config.yaml
experts_per_token: 1
beta2: 0.98
max_grad_norm: 1.0
max_seq_len: 1024
train_tokens: 313800000
Below are experts of layer 3 (counted from 0) of a mixture-of-experts language model. Rows are named up (a neuron's input weights, with its number) and show model dimensions 0-127. Each number is 500 + 40 x the weight over its row's rms, rounded and kept within 0 to 999. Numbers have three digits each.
Before each expert's rows: "comes after" lists some tokens at least twice as common just before its tokens as in all text. This comes from a sample of Wikipedia text that the model never trained on. Tokens count by the router's weight.

# expert 1
comes after: " (", "'", " \"", ".", "2", "1"
up0:465416570407411479456413595521475476440496502499535374465532512526467456479484522483571478458525513530444461433548553477456513523513488485528497560548540451472487517444519579477464532594464573477540452524486503453469509521539546507524514510497484401521498509497494535416510496546527536464432540515443451429512512486475466535529509449502482551601534467488534537449493518559607448535591
up1:581549450528462447497457452493542480548394503500528492517513539523527504471458483484504496563528492476406459485563466591440460616550490484500470540501562544537494533562458550487461538497496498510420502473515508445490555440525440525451430503488564436507405511494472559510496487471541505465538532556514471504539482479554504548449477505463616546463528545522464517487511444468505523495596
up2:520494530504468536453526485412614513503428510557534459497416488560480491463470496480552546426484451501435570466418494495467504534495482505499539498574571488501448531537564460504473479511491436564520461468503504600499520519492453456495483461459465488524441343384472554513524537456541487517435532565543500499420511538461498477515491526526536447527466497545472468467577474404485523487539
up3:523454485424417501489515420467486554454461525448481488516486481514475523465517588514486409498529465395456491540395469495550498491491466507498440502419493537477465458481508503551476571421478518555468551515496479539470563506518534533440480510509504486474522503507462476519478494449575514439574531523522521484545492455455532513529406470465493442371513468461491550491536541439545441517444
up4:520470415574437494494532517455500498402530497516458515458478451554480478464604495473564488495491428432545500494443524450557569456532483596519541418506461583506508514505462558501377523568530514570554451470531536455480456534571506564487541521514490464561566470493486498549551522535501512481493543483436501487445455504455494511469474520459530468505456472520478515499528526516515490550512
up5:518467452485546488536418499525531483507532530484427488470543502461408479470515429542502553535542586489460519561550544490507480442494528416463521474542458485508502541455484562532456484491457492560525486488500519519475558585502455552541554516426522524530512490465535445539413433528489480392524504490484480487474432542545487526501501432434496444512480468467458585557434556499571567544498
up6:459554495532471507478533503464486524517479520470538493459493504468487491534482547480556580552634484582534517532498422471481585446428453523521471476498485492552516428454452552516487507504522472432522571445492492486555508519539445507534466575464438524514488539451535502506487420496521548454544530507482446509531547469468457472532543513501481504518514514498512475494529473483495544502499
up7:491516456470513605496485495523447405501529522539522506500511499504507552441460490486577485522551518423497525555491461449476508471573495450496472556580517478481570503532498538557490518542580538513516480436498474541492555520458456474449465536503472538502468417491437579504554503473538469475478530506554490458464494445474491532489548502496513462521492499403478491472516496511555446493550
up8:474449499509453464441515444558497577546445447494520491465495509444507518516508535514555484493480491489523493522501525448497419516528495510506502489547565481537532591437501483493415492500515543456514503510401583571533506536483499583496446478443561551487520512489477533485513464500552553466589475558446466495545466473510571539515537505438540539427466500562500562543533518485463495476575
up9:475444458503546498433477547572540494504567463578469534467456477565520467585476466488485535450502494490474485560519461467508536508547424446508514497506441493514501471467508469510477575444412453470468556509490514510458511515431483530492480444510532584489483431560486506531589440503536486449564533510466496439544501494541505532482544565478553442506538509514477467485498483517571524510544
up10:549500513524464470435528522545472469491516460540487488517531536491493527580503568510500536515538454456554475489499591485472490538558542462453455476443460478509564529476514522510464442466470507551485517534503501521497405610533450422463436454500520471512537482447477531450481505505610423515490489497495543544532511513496496528479429490551615467590559528533483507614428471491511553461491
up11:496523532529501460470532522546509524524564558527467435545524483536459496534476493561486433450439533560489534535500498461508411531488435564520503540442560471487518456547447391475568565473479502559482547505474505559452556440498490496495485440523579457509555479485454569515483525489485490405532451507492538440543493489435481407504479495526481532535460510518466508461501445536447498461629
up12:457572439457485524511551508477588568497541462568504497477447612451503473471504445519492551530590476459521515497503489538465488420471500445501429504503478421547472522432502494555536521470589533513434476419511558440478490482471434548425515464455578553488436503495532481515452459523516455477547492502475495460512503471533480504474537474485495532539527413531463556541515496491440586510510
up13:584485453458449496497508470545578500538472489519479477495502572422477488424543569522518498473535466500481523493530451513508552542518448475555495526421484507485530512538518413569511494486426474507542551516515454465417467490489491560452499384479555534455532473533513437427471459548519498520554520520570521501572515544541495552551448562491446444476501441500544444457559490497548459480529
up14:531486504552462482478463523454498514462450476503487463469448478516406494512489496505461500437462471529518502501503501482480470519498431554512498477485493435509528426492512457471500506585543491514488503489448475571493511531539519491548492470501530542544476488430517506504467522467553457506516466474439543516463538524553506469492529562582520507457497466540415519499500506478485404453460
up15:519544503585554546543473502509573480531461424474508520486457451478478480511548478407472528574533484528488481442534510525440503453475501528514571544493512509464508496472496413448544494492460529566520570515546539481565484522505508493526496461550473497543463443521496435475529488487561541522462437520491410521439516512538377491459458535513482377536511492472576484485460484529527488486614
up16:490484541536522532434504479541475529555430462535463504562452492484454547493555531441445515537532539503471435532463427503507505474542548523529570453513531459504507461476489503500444483469493435582474546533470495527419503513524417493464500571505418521586473472483538469482483484519554475478527586475475472485439568542562528514483539603506516428509545468553480567458539589545520503521555
up17:514506478457466477464367505497452527489592508498543510517524454539526574556529435506556530450533537493537521470457546518500435495453413563508469540485496488415445454440469492477422507536571488554527561520500524504486506527567564548509538547481457498534564544511545435559506512508507517503533472503468528493526467512486506479462440478476557455467505468531566430390548529415553480531631
up18:467544439557513517563503494474476485528553478475541486522526492475486472465504525539516563565444543485500465441519504505483500555451539473481511468525475539467467534417535434590478560525560521588591484535490534535434550503437509529536544496498581511502572471497436550523523518518485456501507526500447566461432451485473480505492476556481471457460495470439481444489411492505481517467539
up19:507483496460516510503439551538502541511460518526408505439487459475551558483539503506464509490526426507466546484511523444484478525494512447513508507503426472560516521495481512456522487484492535442514505547422546460552554567500522541394493504475540531502504494491496478443519562500480567485515485575496452578493433496527491565507516551544485504493394515455417480459523447493507579564559

# expert 4
comes after: " |", ",", ".", " and", " is", " was"
up0:521503536461551513522506511425536543442527489476556450490441509487450480479469443492524531597523466513476490577566483413463519523505443517463527459483432503514472539491499474494518533488461491497497480480476456514504529471499494548512568508462476487504502384443513575574495498446478539525470513482516558517494513523456461506556524485445513469570465461560536460447500472545477523526557
up1:524476573505522497529499525545538480485452574507518450496419493556456532509472554494494502507521508478578488548481553509504547435539471493480514561508464513512533451465482464544488445454440500592459472597540490495513468522547519506496500503419527512446485419515431496577497538548483496506507471488513490552515513536518568465538472396435602499444564511483485512465482492444519508483517
up2:496585473474479500562517461459450490494487501489446519523450455558524520556527506583544531505495478459534546577486488530542468520561394485453423446493487471537516480457439511509470448508426422480440515546516530544544445511473532538509431501477503550540479467512506545517523489527558488524450435562468468509525499532447498518515487447501549514533428545516535602517529489481565524501557
up3:562466396584485541526476477533492518614562491452462500509461557463476470537499510530424451574453443530535527537468459545413482490454557570538493491469522516481417439506540599530493517509509439618515493473451510491431580482434481506456508426485522527508502488496533492526495482507501473514526480549497463438538483451483553517483470570451461504507517516499552507459497505476417499491514
up4:530446517498480417542510499483475493496510485522458452498488413509504526538495519505517540557502526468512528525483474518516523467565560531506561515465573494503486506505492474482417511489551499481455509543439471477513476511518441563586457570531551547525505480440482502512512556556487502441457485534551457499480490489440496545513540492434476439562538480539417533444469496494490450589590
up5:556503507467486533477464445511435537550527507497445569480482519467460449564489508453556514471495452485438516459517466453577484432525486518523542438446590432534471457513538449437433484413480476462563496484439435546438512617412486465509453414536499458554550528518545544515500507496579512471491497472479499455485467499599464468489519495491583517561531452546495536455497466536432474523503
up6:523437412479550432521500541430551450569448518502540555476469536521516497466483514484501428568522536564486486522447533519533441517490534550516467467497430535478526514455430451450536488488462538459430469489481446453464596498478529509547480471420473509413538483533541558523452534558558442506522528482537474541491511561452482516526456557530513439470543477425489537455476460505472519447547
up7:538582474483561478542549491529520482541507428556543471492493488510505410517499467568541469436541481506517445525507563483494466435511510501433607478459503473456431497542503532506499565496553523567470459514566525471439495576552534515578523467461459580478519487483543520560481504525450522525566478551434476468471533503514496541508479408488473507552464478457534555547506478485510571510484
up8:449547533509495502531489486541442509548542475539495479504500496516528519521529454478492563477550534535544507421499472460410514473498559453486587507524490439528549493560437543430469558523528506534493531475376478497499494546525493580515516497540529437462473563496489522518539460433496511518510572574512495507560504426593502452531465482503475437446601426563497493461509488523450463572503
up9:493441542568446517505493492552591459470573460485464451422539554563434490590520459466504559554479489457505526431503524520573431461449491406532480507526500483577517463528474513474466448533546564510482500588517504506505502523493479473536476525487497464510523498440524483500498468475461533457490455539460477552564471541479514455490471499526507509481535494550502437507499419489501514567458
up10:450463366478526562513519554525490533508531460576519530453511545494555487545484525517512558523499576439509489485565536473517522484427498461487515397524436521531534465540410492454499510502590526507531533520534475487500533590478488531460541452544489517487466517440506442470548458423442535541474446464533542529594489521506455479531512455520500479485544489454479504475512499506456438509516
up11:503492454448493476501507528501498492507503526596508450461417463511466508562526567466470475523427514539445564502508481513451565429489497501512554470485523455476515470534534525537484563462533540546546516525508545496538445446489535556567518548432491545475514473545566451473495531434502426468569517484451533483419462551450524442561525463514535511570485564483400471551524502499453520453476
up12:516514488508472526412515492552612383543505554526449504503486456584502485534483472594478511448514570520500477469508503498504490450471532522519490454534409467480517520484442507469488588513460516530455510516469496498510490603535427519533500489522570586485449502402489483529471504489529538427548467536467514498524525458486472544525545425472486535472491512461496486494463464426488503552519
up13:486477467497505505468488506425506472487470478524541528511526490482479513517546465485492517549486454445424522488454506623478522511405473510568545461448553462489526579531493498552457431506477515503487529474494516481497573493450562481490501499504560498464507523470482427542516500486471487465526461398521515524510456445485469500439508509560489455535521531448507518552549493536452520487544
up14:360523506493430451379549559445504423491446409533517498424439430483465561555466447591572485488500493523494530501468474471492517524467501549541480499500437477519497474524508472441474486475447506498485540447532474465534584480496462539536443506502501551502528466459496427511508467484450502483512413535459435609473514554524551512429482464474533545514492452482558419448423477511536512541557
up15:524472439541487511511507489500532540470447461507496411465577515507530495567546485478520453492512531531456558484445505489496522490454540513517464531617481516466493576561474537470486459502404478545531526539587545529463468471447556481468499487442501525417491460404541513523505487470471528449514507510530534478532439461527417503523527502535457504477523513551516454534510456468518577541518
up16:525526517450552486540522517569482442495541554422504463478467491457536428535529586482474517513494441472523506500514538458456462463503544488537455508496552506544484549500506508613489443554494489522558526473434512468486504516425537467570457461430496514570523566456437520506491518500549466549540497494516497483511566481484467515477461500492527493498489442468462507443471500526548569521465
up17:541495495589460494492463501490507515506541551503544526476522516529550462452526496429548532432510599476518546582472497528535550494538483473470463514456499473578501484434541500494544490459458534509403505439507463530536497513478512490594503520551466511541545499521441526511491585475479487472459550541563531446439489531426560492486424551460462470527511502509427502592434515496485523542553
up18:561432457560475466536466413514516552578525585567443534461496499528515546543548493479464403578555471513586492443446507533515530460519450471475496512453524501513575447493503558590564558494505527551488457601557504480496518511501460521466494484471533501464453522497565600490532563482514523483471434552492456541493564515517559544542482509499520499484440476547534523490490529431532526552517
up19:474501488525559495486511476456510538563498509549523466583486462524470501582584496487388426403486538441513486509556511532496526504474440540511471482583467355436504523492471489469444507449525504478484549530472516503493515504512464584450508507538556495615501443473431504528497506522523507514492579471457562498510531509517461544486471539557548477547573534597476527492553540577556489505589

# expert 5
comes after: " ", ",", " in", " of", "==", " to"
up0:487524442491458517494502481513522508477519550602581520411427505507484552463532417500498523491471552526535503460522540401467505572490492470455554486445496500404461567459499481476515480493508505518478443439534510490496479467529468503547441467516541509536589484531502475588556469499481523446478511574512466496518401478494508526493417550464479538437514425523400504432538507462477530556588
up1:526495463523521480627479529510545481515458518496507443558509506519540502516499568529498508523504519504477492507542436511450477534540543511495573478479554523552442529481478454482502469553487504512590574419465522501455512479517479553596472425464387460483460462499518548476500409472535489427487460528500525504510555545495498429511501536505481457531470563445476424555521515468509489521530
up2:502525504538453524515465482492406477511467456447466499460459564493526555560614473563559485528547504505481499565568514508538453494530490518528548469466488450493481552482478557476549570513488414423493503410561492514402508500519514500482493597503485431503492518541434502521587559525551501443513498450529553495475505462479504483474483443465496462491485540555509496606500532494540581545454
up3:470477495543488474503467454515457524489449569529516466558499433493513486495453425489561534569527392492548531536514525418533522471521481458482526561509472467479453457499463490512571481419550481473514567439562530525451512480538498537507497521548544440579568470521483472469479505571501497480409496515496472493518569496513536465476478478543568539469532413552550553484493526532432494535555
up4:493498555591440485528513526451613463535476526477481448496465417430451472382464445476478508455469542551511544456535435483509488538618539525517496474497562559493605494452430501517518469526493524475481501490530488554529526473478478591505445520609482560530482503487591483528511462468553577470530504499488492493478462466466518502508480523572505494474495458449467483452464484448476508489508
up5:521562542485414437492498435495467482504459491450481429468460522517522507481536472543509539492499522522456539551466413468512510535496450475457523555543488450498587475469475554510492463477586482446494508496555539504463501461555512498525563527470527499437512512552463491467481553432528539463460538462508527491547478489542454449535551502506532504499411504592514478507477427587505534529477
up6:433567576423474486497519493528542621543517453470478503486558545536501558555516520501553468469493459539459451534543542491515496560512412463580484456492469433502404414453536453434526421459489542511499550535511470542464565501523522490443490513516505555474519500501520457423492487498595471506466498509504530464478527479429568495510531506499478494546474536504476581524454544557463515478504
up7:497493509524504452508554505417585426520496500474512510506440431527481490532503509547550571495488408532438447538436439507479488493576512522460491531495513436460566459496489540492527443488504492486497462498545507531486481543473516481467491499517539452522503509561501442495527490603518534461442507496538444482547540536591532464574454551459563563478451529442543418529513525481543522546485
up8:522517489429525441500491481464497417509513384552517561471569569483471477569518468469483517506489512489498442490455545550535527497511524499516490489463451443466503490490464506483505513525506498492426547497478529496452538453520523570504487448412539433537434459463563459496447482497478484502504539392527491492483493474521456496511459553520475459526520471477471495496510516509526379532575
up9:513480427467517552421554530519467530545539523478479459553502541487504484555529521478509456511441438583492499525511480442537565528469476491516544482497551504432488526492467452533552536562502524490496550540567534517473486482431440563557554491531538518516504534505549532546496497487507473547538477404475443516497467496492522513526438542529591499477471506494520515465426560500539490526577
up10:473504479481467485540492545485508509465430506461516541423557558542455512491449515468528457454515424447475516516516528550500468522460464487524524526440533479414479464473462512525538477488518485599468553482485492486563447481572536385524485451509456493443521486591506623526522522511527503461530546475479563464572549472515550548445484575501522450544465508484504462439453548509504540523423
up11:456521502499471442456548495520551548501520481518497521488502492501488557560480530504497597466386500512504545512505478445549390521466435536471465544506452497513530484468487494459509497467433508546438433459494505493596442542557488518473508490476512428552516499540448445477500512445452490442573502479578481517465472563471416474473512561525469555531512502448436460481440508476482565491542
up12:492400459518575517562513509440465511515488577508530551498486528547470488450562550489539523517501466513474495440519555481536487492505521486471415458568473527543491491521504509518511465515508474542581574513472508475448506504551493509480472481536520502454454441438553537517556457511513569483557488430545456468465494513581430481511526604515491480539567516435443455486499458576530496484468
up13:439509522533524541462493465494551494542530436460515465449513480482519585536427485474466559560513534423471531509511538415512514444584554546474507496509538406506493446464536522518569544512430521489552468549527480542522533429537480531510481470520461406548444381500502546443462464541522537513481426577511439459484493506547508442501501570538532477531515472525481505539423463511552482478554
up14:581497441498486475582475487487513549484518520432536511516441530483550538547528539459543512506529502468495509521523495470478464549550473529530563540536525499535436584522465435542542458494462467531553478449479572432482494527492539541456495512478500514450468459550498488502502526529510508426518534523447575526507447513485498508469478466499529493553503497508496509488542498530549448439462
up15:496550493504465506440481518532590476494496577470440562470470486542546535519510447514472574492490531505470438414458500492537565486534553566455473509516507454480540566491467521530483551469481481549473474509527550522499469639536525496562487563500557567471493513494447448565520500530514524432479493492544505552458492495536497442515512449442447517485612466478480503490532562496470502473467
up16:507479450485493464439518559472468535520441478464505509459433474459483531499532477492493520518493501507536508490457486532502442509561423482538544537536562452475451474523458471510488541525454522532541504410406540522467508440532503515459558524497448553483544490554431545478456480497515540431424549511431526503361532523490438503544525555488570399454502458497505565519525460463513513486530
up17:511435522450418444501470548443499475536455494485495620537471548464509539426536570482534523528453444498497447507428449499518486471530473470491520479506508475548530508485495552509491487496471519454534526473463528480486537518585515628504554531441488484470450498493505503473544459493515552461510511543488444495480522498497503590485574504435546586617501436491529434492469520551487488485508
up18:527460417435496487532496537504532545523499418562479499434536555489471475496507420524544459487469542502456567455514523517524479492461492454478567509548489436479566435527566402543488501547518505492567476471502515511541482438485437542524517485530449485467542460532450501467518463467518559436475516462515541487585508512541463456519419527420530475533472481486483436489469493525491602518544
up19:531477437475491441523469489516498520514532522449545478494496452512544511531472464556491498458541536526532497490461493478534478539478528548528531494528443428538474523513517567510508535508465478492459533513465532508489423510530497541549482512544509441478524469423510445529471515457525505520451490469486490522494575541507443521552424498455483477424493439575490529464517553491481555463485

# expert 6
comes after: "\n", "–", " on", " Al", " non", " co"
up0:464534499453464521538539508506489545445569541488502507462525531470523505544515487532507508523497522442519500570461540601460512540521462540504530501543518471503477546457410515443503484596532537486523511528540526423529506566511458421459516506497483515431489478481544556457558441454500466507541455435456473497470490535517541537426498524428507516536477547491527515462473491565474431504535
up1:503494476509481498477498468529452588519567603484542447563570527458519522552457470478512495519488510476472462573481508544446477483535558559471514504539604580452533444553524551484550538467496546542562476441507478568504476511503403523519523561502445520491432540505444517500483513513561491470472511451479501417541526529475484480490446480499501458520513480430580512519511473520575477495475
up2:469496481532542518554465526489537523455502472521444446427530560469496455525485450492512493512480490505495487528464491493501512571543480538489454471454548513500505533567539597454484577501498442535473549463488525532438540505496464529484533501497539471551520492487525466540514502567506517396490533470463541463548457536444522449438515565445506514445474601571502524519481478487486530517488
up3:495443509496481533540516514527556467513495516503482504465475504474519564548533462494544600490506463536452580565487493560512477496466533507535505509554542505515460469540447557504554509477523477599515546555487484500519421534566549518527504449495511482531564447560449453505503519590556564461421509473481496443506458495591564530499529490574463494398467532533481482450474531435502490509494
up4:499541544438472490479508536488514435548506579478546473511420501505540504489539521505518513472520548528450533497476564490474477536586575547476562470504408446431538414472484470444464536454477451471487520542488501477518481420536493518534494460473486519472531454496575488450507576564508568448574489473562482542504404531520505494532509495492588534476525435466529487497496446485457565406511
up5:459452502501533493487478479477566468526500525507478543443486517447512507470451533491516516551521491503537493480524528500545532513526554492657427494488459502432481538485441492466482441502450468516534517480583424544481530487478520484498564473476531536480486489492501498491535522501466501426500468539449438532469517517516496562524499459505482442506474472486528517530505505527506462446573
up6:436396487588499452492537505527468602507528528544518509461540589479459549509515444533508493553463542454496534432546551523572485530527495481581470523564401420527498572440527508458479469530527531531424447512443496497615562512556513569442459477519512483457515428535561492506596561514521515518484486528487497515575525483483518542426513534486506423428491503514550496458522466504406484511505
up7:508516458461493436475513489508450539471543545486520502496538554588563418475516442467523521457497505531511547484478468459479561438541478458534453559505567492500529556544413501488525505458539416567592441549544486520452482511535558490569450483564506535524513494423507439497509478488432525476452515488485559490485515616490546466512499489445490540473429487435504537430565506492496486483511
up8:502458398480491459536510538484522473465582508521528524501467512567524519524484523443513558485442447517525529500471554520546466550457456464514439426503567506483489539514522486520505530496473512544567512487561438460480505527521542528469453550519486531508518506485464464532512495498509516485557502581508507504485507489517465527468508398464463517513472424531487481515524516432471502458472
up9:536481517536524503504472527600534502458453473485462468510559483456448526406467487477525535412470429453472566554573538450495529497465485530554443507469478510461514503440530509551501440471492493472463450542550509554498469539515468528502527481441453476486532488390563517517502492460558544514423438480488539520433496483499497507586526562475499478493516552499506492508540510470519489494512
up10:499472449404523616414509528571496489489530481488494498615604551466497417492549440504584563516493538493471460500520531497532427525574414442491484464534475491442491518526488438575493490503455527518556529577498595503459501507437518522520604523464475517492424459523548562497491489441455483479439486468515484510500572530448566482472519511536463439462507522458516484453545460458499440424534
up11:501498556474453511516425462437511438475468494465511503455537509524507534530525518502503442451505569499594482517507462416511535527482504452523447524497468488472541480507535558510457491566578510449535476448421505456541495436550506552516565528477519555465524526487483531553516575392467476458470485522489447518464490516518538498474519510428486503481586527536493474486507516476541477556512
up12:482491498503486494486540554494565497535506487551495429545501465523523549454505503496565487440496518449534424471431529492497587458503492515498532474492492460464518532428556598578579499478523563511495493551493517527496474479523555527529434489483518471477464463449479510477461553558535519530495453524455533411475503541472499530518442553520542532487541480487524521569547520484441499587595
up13:504493550478413523557528516498524490536550445549429529523554512546556469514475544594505564491522508512478514428548529515495499440513458572425460532471450485539529466491539480534520472466524507524404531516492438563474486520509421478430478498469449600543514567515535475473466487479488461464444480522513497486555481558427514473507560524435532476508451501508489455518537508520435446471452
up14:523484543476566411493461478469497454545552433520508411500519519568463506502527516537499448498553490494476464510511528509474606533502459499582602402540436480449507534505492469487456512528507530575435538549514529549518538444525503513538571479508535510473452439538516472504515584504453439501516515524469545510504527422518505466556455552495569396511516540478449509470503492499462463503509
up15:503424499554528539464511494496521571434587560454510494502461462492536592570553509511501519441565540421437492442457525456485411499565518449482505448566483427491529518493531554497579560489557500573542516527514487486476462514548457529534528552502496530505501589514484479545540466530461518452526460558510588495523524452465505442520501435421520475474539449443536491409577482498486554474495
up16:429466444521486573487497551503551525477504486517546509547564464505533457436462563444496471540549496473466366459521523438504473480451463485483484530442592483419469494497425499577520459519472415494551497421533548474518549476488473472520475496498469564466530499531507502419448490498488501396543493528436466494508471477500514490602551534445482485554455494438491469498483494448472559541499
up17:528567530437478533489514480549481484485510499447548493479413442545519581463558525514453528516524513493503540392465461496588472509485490544558516534487480508447540506421529497517498520520517469497533607489469517517448522508546431534582445532426462465418502499473425541490451482471574457473533490478534561559452566520540512484537525542516561467473416548455536474513527488535588463523493
up18:542458478504477485518513434424518481508595522467438488466491476481482499529516447514501531580541485566441452501502477480433463511555439531535522471520550477477544488431468490589473534587470504475490510508556481488478532552477460542474533498473574556509543517462531496545457509528536536497413497478481473459516413477559476447424478496496513469523589528521530431512510499578516501511453
up19:562442457482462552527527469537625548455506483541448505435495526537497531441506548532516459475462461453551555532477532495470524522481532513493484463478522441455557512496443481518531574536497547474474525449528488528485489459507489474489509514459548451520496508474537527450490407500493503460508445548496449549520511480494458517456482418483443527454493487473482441479479477553489540610459

# expert 7
comes after: ")", "0", "2", "4", "3", "6"
up0:563484590506504540544450542481590466537464517513510511513479475491460560471509539512527496490599513464563450498491480507540472523573561504586499443501509483542498558458473479502545476513499495467526556482489506511471514521491564489552509470460558516505498469508486493531464493503513424434510541504489519476570410514454531556537439543388471480560510470525509534466524499465507496543571
up1:475487492470555459520527601492531526530500526562518572496476412559497545425509486493467573585515468490569559540482563522502499539560415557503482536509519468539506571496524481472588542442509459556518503387505553439534493494495488446562459561539521551555588533581461490538465447459480511578546483495598475445513450482480437467553399475458566527499499499547419552487485476491485467500529
up2:521485490504448541532565474504496489478572458502530542508501562523504563427475555534515554488533531515554503439555473396484571485503455446530536488523520496542533541526522467486463499500470532510522486482476484522554500498482487472491521478494504482476493472508537544534531495471445523438473459444467510528490536433555516468554431481532521475446479548484501468519465454493492552438506
up3:478555496524503531497473514483509543507455524429560389561473543536485477505517562496457508446515568541454518515559560535563493490481399519509508568577446463456545439540469559459443560492558482444504496432497533473443457522484509513499448551568518490485460527517466502509528460512515515489432509565478465486493550500451468464535508431488524536441482505461443483511554529477534468404464
up4:521481474493492488519433520503543495589495485586507457499585523522519512542511494526539512449489505468532456495478471534438490520528473440395497474483488535526558547566480516467519526459549521465465523470488522516502505545551473536533439476500532549570441534463534453553463519479537494514441548457495516541579478535486496512538490510543461523576523444551502487471491539498457482539563
up5:464445520458493509576528475532483500446495481446542442496492543526493498541510517489492431430457474520483473497521451475568544485488568501464474526501460526541463510474513498547473501564399504473533496488506502528536487446592508550484526469515482443410513474479444511486477544449495479511544484503531457471481503512489566482521452430455583520468504533513523546480508520544546471545507
up6:540490473538533524470489551461474559486527400551467565447517482522488506471454482537503543549530430553473486472454506499511516462467511477455548443529497457573481475532534538428561498520461499530515381463541519504474459516512527434502515476477502544506507461561404566551459512484513417479457519477549533521431435511488467499492531537457465559504501470438500509488404443470457499505503
up7:458442487510459528476466479525496512518457503540468516512480515474531535479545579581534470478536523523503513557440539462450537532479535471494459534517486432498577520517517455492442491519394588492491588497469497494500502442407515523501481544508512468461553486504563509555514498473477528477488524454526463537511522515575536448443500491473553494488456418631483463523473453540473532506531
up8:428501567491461497494549499521452574499494472458559395546471519511484504560534491424534514450477508518445483549477505551549487483469518453483518554485452462532471469493552488422486452448543519523434437535464523485457434537582496520459518524517522471511506484559467455465517537510467466489534489508481502520560552476460573447483565480510540488517449523518519526501515513490550550433494
up9:557499452531536491441491490462459504510541508489529460507562498517455529456482418433451578560455475543527505483524440443461517489584531428520526450475513464615579443598502515466479516511457547385478573424537555537483574500491449515443493460429495517464473485387523526480513510512574509559520550512499516489497479475466448510536479477502494541520490532477495524392493537516484475510488
up10:475494426503544489518483473453515490462596481513509610532493541486501532484483448499474562519471541540582583547589521467453469525580505506516514461479484464539483502482498524504510507546452501522433523408543519479492459441522519545485420506537540549386555538516484529508532478532488430560427503476475450512518495534503527408563452453463522555494527446510513514532496488467554472455504
up11:469497493481470490493444493557563458485475580458495523413456456495497540492492492436458428452463498468466446544457491429455574576496466502561532463533522477557525527520475418483485601474428523539522606495513484518527542497489517488506464512493467457501441488491525492635474439413537549504474565525477500513467439495492451468539467530533486478568467436521526556545495444473541487514536
up12:484558540595564538454464485559491549485487559543395458467487507502531474510576477523511492496504463416476469463468472529459468473539509477486433517531539509469488525549513500553502502550456408515501530444524519412584451575467486546530462501497501506537527441517516553515427486457511501547489548536509448476516446509562463510518575495527456472525455589497480492544416494460545504546475
up13:489456521524546540476501432516555484464470549537581442467518495471504543483530504549502570526524550526540503500548444442403457515428501422552489480520554490478470592533471484425520516506503555496453489489483458512557510526566561521517493545537519484525437556526570558461544472600511514488513455479531488514505495491490484490508514482503444537533492429552474515522477541511507485529509
up14:502561538526529548400529530525514483529569476456476446524447457452472468539506470456559490474557505443543458527465473488453477520495507541548551507545526531496492467585511517575478510496500534538572534531530522410514532518480522483548553528545505462522522475486507543500471487540564555460454443515480563452505454585565542494489438514539481572441509500463441571554487479577475478447588
up15:440561493514509477472522491439552504507491520540484468515454519474522512495523502559414462569559582539461501505512466468461497497534458473450540559470543466497550492552524514546487539470509559567516537522497511492506529485549575500491552435468558443534484511495506525474468507529484506505495524509489511505574553472538489519460436480427564503529553494457537515530498455535511529516423
up16:478450468444497486469500450488475467516488530483496471463542477549493559558500516443422527408469486494495569501508485496467522504443448512468491470517577466457485491493491460570497490476504581510520456530531515526436538469560560500456506583543560519537446513501508577555516491477529497470493517534490503474464476508485552457500521480520557478460442489474463490457519558531539509463474
up17:484515463433575461577572505510491553508530535524538510487479477569434547506499489422475431480472436470511523532498518517498496488475498549522471544525474498469496420466559449553496531446458453544533533441477540587490431543491474495543507507477471440560568499489550540503548525455451521508521539474554498467543494397497523460437441515509478494451457591522501493457509467506543512449480
up18:431502555453468496427480471464502495498531460544495440557460545534498533490577468625420442559504525456507584466539556471456472506476558443477490528521541430537499439509541444510474529507455441568519533512441494471479510488473528497445485521461501461581565498465531565588535533542488519399546558442468501459521512532524586553444470433482515489531502490495572518480497478568459559534523
up19:534497515467557505539502489517555479440499484507522418513540441463467469542474509427523526499559402472539511510504503563484512447430464511546576529417506550448500576554496486445526545516558498537470459454511540504551468509555563484482509427503542490484379391534506491517522534441438491496511471536495529505482531450476506413536488489432507458448469574467519441516566494446468500498473